Experts of a small language model: 10 layers.
Below are experts of layer 3 (counted from 0) of a mixture-of-experts language model. Rows are named down (a neuron's output weights, with its number) and show model dimensions 0-191. Each number is 50 + 15 x the weight over its row's rms, rounded and kept within 0 to 99.
Before each expert's rows: a language model's description of what the expert responds to; "comes before" lists some tokens at least twice as common just after its tokens as in all text. This comes from a sample of Wikipedia text that the model never trained on. Tokens count by the router's weight.

# expert 56
Description: Labels in infoboxes, lists and table headers followed by a colon or bar, such as Capacity, Location, Total, Votes, Cinematography.
comes before: ":", " |", "\n", "==\n", " |\n", " of"
down2:40 34 51 60 47 60 47 57 57 52 60 63 96 47 62 34 46 31 50 56 40 36 31 61 67 66 60 87 61 47 67 38 41 83 60 45 49 61 35 50 50 53 23 69 50 54 48 58 48 36 72 37 48 41 55 43 36 67 72 32 59 49 89 51 43 54 38 80 30 31 40 49 69 19 38 39 66 51 47 40 24 50 60 35 48 78 49 40 29 38 49 36 45 34 46 56 60 50 64 46 45 18 49 42 40 58 68 17 50 41 40 69 92 76 71 31 51 59 52 27 65 32 36 45 43 59 46 49 42 28 67 36 61 38 43 62 36 62 21 45 43 54 43 57 54 42 49 45 64 40 33 41 57 50 31 55 43 48 56 52 45 59 45 95 69 34 55 33 55 65 52 37 19 25 55 33 63 60 45 65 23 23 36 58 63 70 49 59 66 82 34 40
down3:57 28 45 32 46 87 44 59 57 51 34 36 67 76 22 56 52 29 32 40 75 38 54 28 40 49 48 63 41 34 65 54 70 64 57 66 80 53 53 58 37 45 34 46 49 59 55 42 63 64 33 59 42 66 49 63 34 81 55 34 45 66 62 31 89 54 24 43 43 34 62 53 49 65 30 37 35 51 72 52 27 49 60 30 74 62 19 36 25 52 53 57 49 67 60 55 45 55 55 48 32 55 42 75 74 67 42 79 69 67 49 73 32 56 45 15 51 79 63 63 41 46 61 60 41 36 73 26 49 33 35 40 69 36 42 49 23 53 36 53 28 56 66 68 49 40 33 33 67 64 72 28 31 72 55 50 68 62 36 59 44 42 23 57 51 36 64 19 40 44 71 35 50 55 45 50 44 27 54 54 40 43 47 67 31 59 49 30 60 52 37 31

# expert 1
Description: Nouns and noun endings naming activities, fields or domains, such as football, music, development, -ation, -ism, astronomy.
comes before: ",", " and", " of", ".", " in", ".\n\n"
down2:96 67 51 46 50 44 60 62 40 49 34 56 59 49 59 47 72 54 70 45 39 44 26 17 41 42 45 59 60 58 50 53 53 49 93 38 58 47 28 49 41 60 77 45 62 59 34 27 40 44 42 40 44 28 36 36 72 66 58 63 40 21 34 51 53 48 38 43 74 37 38 69 43 55 49 47 38 82 45 58 71 85 48 46 71 47 20 58 39 56 70 55 43 44 46 72 64 61 36 52 51 56 00 43 51 64 61 48 61 24 74 22 53 44 55 31 58 39 58 50 56 65 50 43 38 47 71 62 82 54 42 52 57 62 47 39 37 19 49 47 43 39 84 65 46 25 38 51 33 42 69 41 47 47 61 45 53 29 80 54 55 62 61 73 55 46 30 56 64 32 61 65 37 35 50 54 14 53 57 53 40 30 52 69 42 56 50 38 45 39 66 43
down3:37 48 45 55 48 46 50 71 63 47 64 40 60 43 73 52 50 38 55 38 59 63 37 28 51 37 59 41 50 50 23 62 41 50 30 49 44 76 40 47 22 73 52 55 27 27 66 32 68 36 51 71 39 70 28 39 55 19 54 63 43 67 55 62 19 47 34 49 78 36 54 59 40 21 53 39 28 53 36 73 57 69 61 39 46 41 88 44 60 40 64 68 50 67 40 57 23 54 44 40 46 21 49 50 71 27 36 49 48 49 50 48 60 45 74 31 59 50 81 48 53 42 62 53 40 16 61 43 51 59 52 34 31 33 23 27 43 71 41 47 51 62 44 39 65 32 42 74 35 53 38 66 76 66 38 35 54 45 55 44 52 44 84 59 70 53 31 35 28 44 64 51 77 31 52 57 47 09 04 58 40 74 55 36 52 48 36 70 52 49 38 38

# expert 30
Description: Capital-letter abbreviations and codes in tables and parentheses, such as US, FC, JPL, MPC, DF, and pieces of acronyms like N-WF-P.
comes before: " |", ")", "_{", ";", "D", "\n"
down3:31 49 53 78 68 62 57 40 77 58 65 48 49 56 57 50 62 52 36 66 26 32 50 48 39 52 57 43 67 47 64 29 47 48 67 37 47 58 51 53 32 43 43 34 68 51 64 66 44 61 51 68 43 33 46 37 48 71 23 48 79 46 54 60 25 63 38 53 55 72 65 43 58 45 37 64 55 53 75 72 41 70 41 66 60 53 47 50 63 67 40 25 47 48 33 46 53 54 56 56 31 12 73 36 32 31 51 46 26 52 46 40 57 73 44 62 43 07 68 64 33 49 79 41 26 36 72 62 51 54 60 49 30 37 49 56 60 28 43 46 42 48 57 42 48 48 69 65 53 72 44 41 52 45 41 68 49 61 29 68 48 83 73 25 53 44 57 41 62 63 15 45 46 64 37 29 43 29 30 54 40 61 30 55 99 08 16 23 44 42 28 46
down4:35 54 58 25 38 64 35 42 59 32 66 45 51 58 34 49 51 71 53 91 72 51 81 42 59 49 56 42 64 48 73 32 35 39 68 52 49 60 43 50 64 32 43 39 50 57 51 53 74 53 62 67 52 78 34 44 80 44 59 66 67 49 40 56 46 54 66 51 65 71 54 52 57 43 70 52 67 46 52 42 29 52 46 57 45 31 35 20 49 43 54 13 42 61 58 46 39 27 48 25 51 58 38 64 66 28 45 38 50 62 61 67 56 85 51 48 26 47 46 54 42 33 18 21 75 58 56 21 44 43 43 32 52 39 52 59 22 35 42 47 82 56 59 69 54 61 22 45 50 39 31 31 47 18 50 41 56 43 43 42 52 49 15 13 33 44 27 65 27 52 50 46 54 85 55 51 58 62 67 33 47 52 32 46 69 53 45 85 45 45 24 26

# expert 52
Description: Month names in dates, especially after On or in, like November 1; also table pipes and column headers such as Round.
comes before: " ", " Year", " Species", " Olympics", " Festival", " ago"
down1:45 53 84 67 71 40 78 64 62 31 30 38 35 49 52 30 29 45 48 48 30 52 59 41 70 62 78 64 72 45 52 61 38 76 50 49 61 52 67 56 71 74 57 61 27 55 48 36 45 58 66 68 64 84 30 60 60 32 38 58 38 48 56 33 55 54 55 47 50 24 79 43 59 30 24 50 57 42 58 37 57 49 52 52 92 40 34 40 48 57 56 60 34 55 57 24 39 39 23 14 50 43 49 49 30 40 36 30 53 58 32 54 39 74 56 58 28 55 71 48 73 37 59 51 38 31 53 40 67 43 40 57 65 50 59 59 55 63 33 45 43 39 27 59 49 22 51 52 54 66 57 52 35 56 40 52 61 31 70 70 60 43 24 53 30 46 48 15 46 24 59 78 55 56 69 63 42 67 68 27 28 44 59 38 23 36 17 64 42 61 31 80
down2:55 39 59 80 43 56 48 82 56 81 51 80 57 71 25 44 52 32 47 36 75 52 59 67 56 32 64 35 38 18 48 36 46 31 56 16 53 54 42 71 52 56 40 17 40 61 73 59 56 47 34 60 55 43 50 50 78 64 76 56 14 51 58 47 49 47 60 46 58 45 29 61 67 41 62 56 66 63 45 38 35 50 30 41 73 37 52 39 60 61 52 76 71 69 60 26 73 65 61 65 19 47 57 59 71 54 50 58 72 49 62 43 34 45 45 56 36 59 48 64 33 52 57 25 52 55 40 68 58 48 46 65 57 42 64 51 50 50 51 25 67 52 64 43 58 41 60 38 56 56 38 39 67 54 49 65 69 11 29 49 24 40 69 10 54 43 27 45 70 52 67 51 65 18 64 27 44 77 61 36 80 37 44 59 60 63 53 23 53 55 38 61

# expert 13
Description: Nouns and suffixes for people's roles, jobs and relations, such as player, member, President, -ist, -ologist, biographer, niece.
comes before: " of", ",", " and", "\n", "'s", " ("
down3:33 39 76 78 56 73 37 49 80 52 52 48 42 73 62 44 45 41 52 48 48 44 56 53 52 53 51 44 31 58 56 37 50 26 43 53 82 81 52 52 33 18 53 55 37 42 43 29 59 36 36 55 54 33 48 31 14 59 58 64 54 44 51 54 35 46 41 53 68 35 69 55 40 49 63 25 57 32 27 58 15 32 58 35 48 60 57 46 48 35 48 36 46 31 74 66 37 68 39 26 28 56 75 20 55 31 56 72 50 37 58 57 47 43 48 50 64 43 49 52 01 35 30 48 54 48 65 38 68 50 37 55 26 43 51 50 33 72 30 41 57 50 45 59 44 55 55 72 46 43 58 50 40 59 55 57 36 47 48 45 65 63 61 40 80 87 41 99 56 77 42 54 32 26 29 49 49 46 35 39 31 60 64 73 50 78 35 42 35 64 44 67
down4:75 37 44 29 70 62 61 45 51 41 53 38 34 52 46 39 69 56 49 38 52 30 34 34 43 51 77 46 62 67 40 49 46 46 01 35 44 73 88 30 43 61 49 40 74 56 45 40 33 47 59 75 77 64 41 69 62 33 36 70 37 46 36 57 63 46 66 45 82 39 55 63 49 60 47 44 55 54 81 41 62 53 25 62 60 41 23 67 32 73 31 26 63 69 55 57 32 49 40 59 40 25 30 50 44 36 54 63 61 37 38 37 32 41 40 23 63 45 71 53 88 37 53 57 37 31 79 49 40 71 41 52 60 49 45 62 72 54 58 55 56 34 48 33 56 66 43 45 53 33 41 59 67 47 66 44 70 41 83 72 50 60 36 16 39 66 52 29 51 26 71 43 42 50 40 52 32 15 47 42 52 58 54 68 66 64 53 53 55 28 69 29

# expert 25
Description: Forms of be and have and similar auxiliaries right after a subject, e.g. Quincy is, White was, CCP would.
comes before: " a", " been", " not", " an", " the", " be"
down2:36 46 37 26 41 51 55 31 44 42 38 60 58 15 50 40 27 43 36 45 53 70 25 25 47 95 56 44 54 57 35 49 53 89 35 51 39 28 27 36 66 32 29 45 40 85 72 38 58 45 82 71 37 69 75 74 57 32 31 35 70 64 42 38 47 33 40 41 48 44 52 64 52 66 63 43 33 38 42 51 38 35 58 50 26 46 21 67 55 63 63 43 53 62 57 56 60 87 42 63 54 66 60 45 38 55 58 41 74 42 56 67 61 41 59 28 33 62 45 48 44 74 35 66 48 56 52 63 45 69 28 40 29 49 64 73 64 70 48 51 30 41 33 33 38 43 76 51 56 36 51 48 62 58 42 43 56 59 50 31 58 59 48 58 74 26 46 76 40 35 44 36 58 66 51 71 66 70 52 58 17 47 55 43 59 28 80 69 35 68 70 47
down3:23 39 58 60 61 48 75 59 66 36 74 29 62 75 53 82 66 51 37 28 23 41 41 35 19 65 39 62 32 24 44 49 68 62 40 48 53 63 53 46 54 57 59 47 59 17 15 38 64 57 51 48 41 38 39 53 46 34 45 57 65 92 75 68 52 51 23 31 51 50 61 49 78 37 46 51 46 46 29 30 17 46 54 39 64 56 59 48 64 58 28 35 62 58 46 44 57 64 53 69 60 30 57 64 41 64 30 42 50 31 44 67 49 62 18 50 48 42 72 54 43 33 30 43 53 50 38 63 92 64 60 27 44 31 49 51 56 49 51 41 50 48 56 60 53 56 65 38 71 62 45 54 46 49 52 70 31 55 22 57 31 67 14 38 64 61 49 51 66 48 60 51 47 32 24 19 61 77 43 63 54 19 51 50 30 49 38 37 77 31 61 58

# expert 39
Description: Closing parentheses, brackets, braces and percent signs right after numbers or names, as in (1904–05), (55.7%), (magazine).
comes before: " |", " |\n", " (", ";", " and", " /"
down2:38 47 75 68 64 78 48 47 37 12 52 69 43 48 43 67 95 29 37 48 57 38 46 59 59 27 45 71 42 64 56 71 46 47 60 45 44 64 75 75 57 34 46 56 31 77 35 65 61 30 49 73 41 47 27 58 42 40 45 46 51 48 49 28 69 78 39 46 28 52 50 35 36 43 36 30 45 64 33 50 61 32 49 30 61 57 62 33 45 47 51 34 52 23 66 69 43 39 56 47 47 70 64 48 76 46 34 21 52 49 74 42 66 81 43 42 53 60 70 42 57 66 40 74 71 74 79 29 58 47 64 66 62 55 23 73 51 44 60 25 48 52 45 72 59 59 54 63 60 70 29 68 48 53 75 63 15 57 34 44 38 41 43 55 56 47 86 46 31 48 70 56 68 57 42 48 53 58 41 51 49 37 55 47 21 40 16 59 36 63 48 56
down3:30 56 66 40 59 69 70 37 47 72 22 55 53 32 58 74 39 47 68 40 77 41 64 57 36 43 25 34 48 45 70 55 28 37 31 93 51 43 41 17 52 45 69 71 51 58 56 40 61 24 52 64 35 60 55 44 51 53 38 73 76 60 16 88 45 56 33 20 63 48 56 54 47 47 26 30 45 42 65 35 46 56 31 48 56 53 53 60 40 72 53 55 68 49 67 24 63 55 49 56 23 37 38 52 58 40 66 37 65 43 66 26 73 48 59 52 52 49 51 63 36 45 68 64 23 51 52 46 51 57 34 36 28 63 65 51 81 55 71 62 66 64 43 48 55 38 57 55 68 39 39 66 53 50 45 76 53 36 28 38 58 37 62 86 55 46 59 33 59 46 63 40 60 47 45 33 50 40 63 56 61 67 24 66 16 50 51 84 61 75 27 66

# expert 54
Description: Head nouns, often plural or time units, ending a noun phrase before a comma or of, such as years, months, officials, people.
comes before: ",", " of", ".", " and", " in", ".\n\n"
down3:27 52 45 62 45 40 55 56 59 56 50 33 81 69 31 48 68 62 31 41 53 65 37 55 50 49 33 55 52 61 40 54 43 18 41 76 62 56 61 71 66 43 51 53 49 35 74 40 43 49 42 40 45 59 57 64 61 60 72 52 47 40 44 35 32 53 56 41 59 53 59 39 42 49 28 29 56 61 65 46 76 50 47 83 40 51 46 36 65 43 68 19 30 34 41 20 04 35 37 14 58 71 62 40 18 30 49 52 66 58 24 76 35 56 51 67 35 67 33 55 14 30 90 56 67 63 52 20 56 51 39 41 74 69 38 39 67 50 58 38 37 62 50 55 45 37 59 30 50 60 40 37 43 50 48 80 26 39 42 52 54 64 56 41 42 39 52 58 36 41 55 37 36 54 25 33 50 55 69 36 47 63 48 31 04 60 48 47 54 57 21 39
down4:56 62 32 71 69 51 50 38 55 59 43 68 56 45 69 59 52 46 53 76 74 86 65 67 84 21 40 42 29 42 32 43 65 51 43 48 48 29 53 50 40 36 32 38 58 36 57 31 72 48 52 47 56 47 30 31 42 70 42 50 57 58 44 38 56 26 57 14 89 53 65 64 55 88 27 47 42 70 52 56 10 78 33 32 31 33 49 34 73 47 37 66 54 51 56 35 61 50 26 30 34 69 42 41 45 52 58 49 37 46 66 49 34 54 36 61 40 48 36 44 33 44 37 66 40 37 49 25 41 66 54 44 60 38 75 51 34 27 65 44 58 78 76 57 27 43 57 68 72 40 42 56 48 15 38 58 29 46 38 49 65 57 40 61 22 59 75 73 52 28 51 36 28 65 41 43 25 46 64 54 63 37 53 54 50 37 36 45 33 33 44 56

# expert 55
Description: Active verbs and gerunds taking an object, plus prepositions like with, to, between, e.g. took, restoring, defend, observed.
comes before: " the", " a", " that", " his", " to", " by"
down0:32 46 39 42 53 54 56 90 49 62 39 36 66 08 44 69 37 70 55 37 74 52 61 52 33 64 59 51 50 64 30 50 64 54 56 80 38 68 73 30 74 71 67 19 75 26 42 56 30 45 54 34 45 40 38 21 75 62 67 53 80 60 61 61 52 62 45 73 60 61 58 36 54 57 55 64 23 62 43 45 40 35 54 59 55 60 38 34 91 23 42 44 58 68 45 37 45 43 42 66 39 59 49 60 12 52 40 69 36 30 62 51 42 71 44 58 47 37 54 61 43 34 64 44 25 56 77 45 53 60 38 67 51 40 36 39 47 54 35 25 43 64 53 35 64 59 62 61 80 44 37 65 56 68 47 69 45 50 60 34 50 17 51 46 32 48 37 63 16 33 57 39 46 38 25 54 66 41 26 53 71 75 57 41 47 67 61 38 50 41 66 60
down1:36 58 47 51 52 18 30 22 39 70 24 61 38 14 47 32 30 16 38 33 44 48 38 54 42 55 46 63 66 51 70 31 58 66 24 42 60 51 53 87 41 41 42 79 64 51 46 59 57 31 54 62 56 40 50 28 40 36 66 40 74 68 28 63 50 59 54 60 52 35 46 30 64 44 64 53 41 47 69 48 76 41 61 30 37 26 53 33 70 56 46 76 71 48 46 55 52 16 68 55 41 67 52 60 41 24 49 76 74 32 28 48 43 49 72 76 44 54 68 32 56 64 62 64 58 57 41 20 41 51 74 65 49 60 45 66 50 67 73 25 55 55 57 56 52 40 50 59 35 41 56 24 83 58 45 75 43 47 31 71 27 28 58 58 72 49 64 26 53 56 36 57 59 48 47 39 56 67 58 39 62 35 35 52 20 51 77 67 64 51 53 41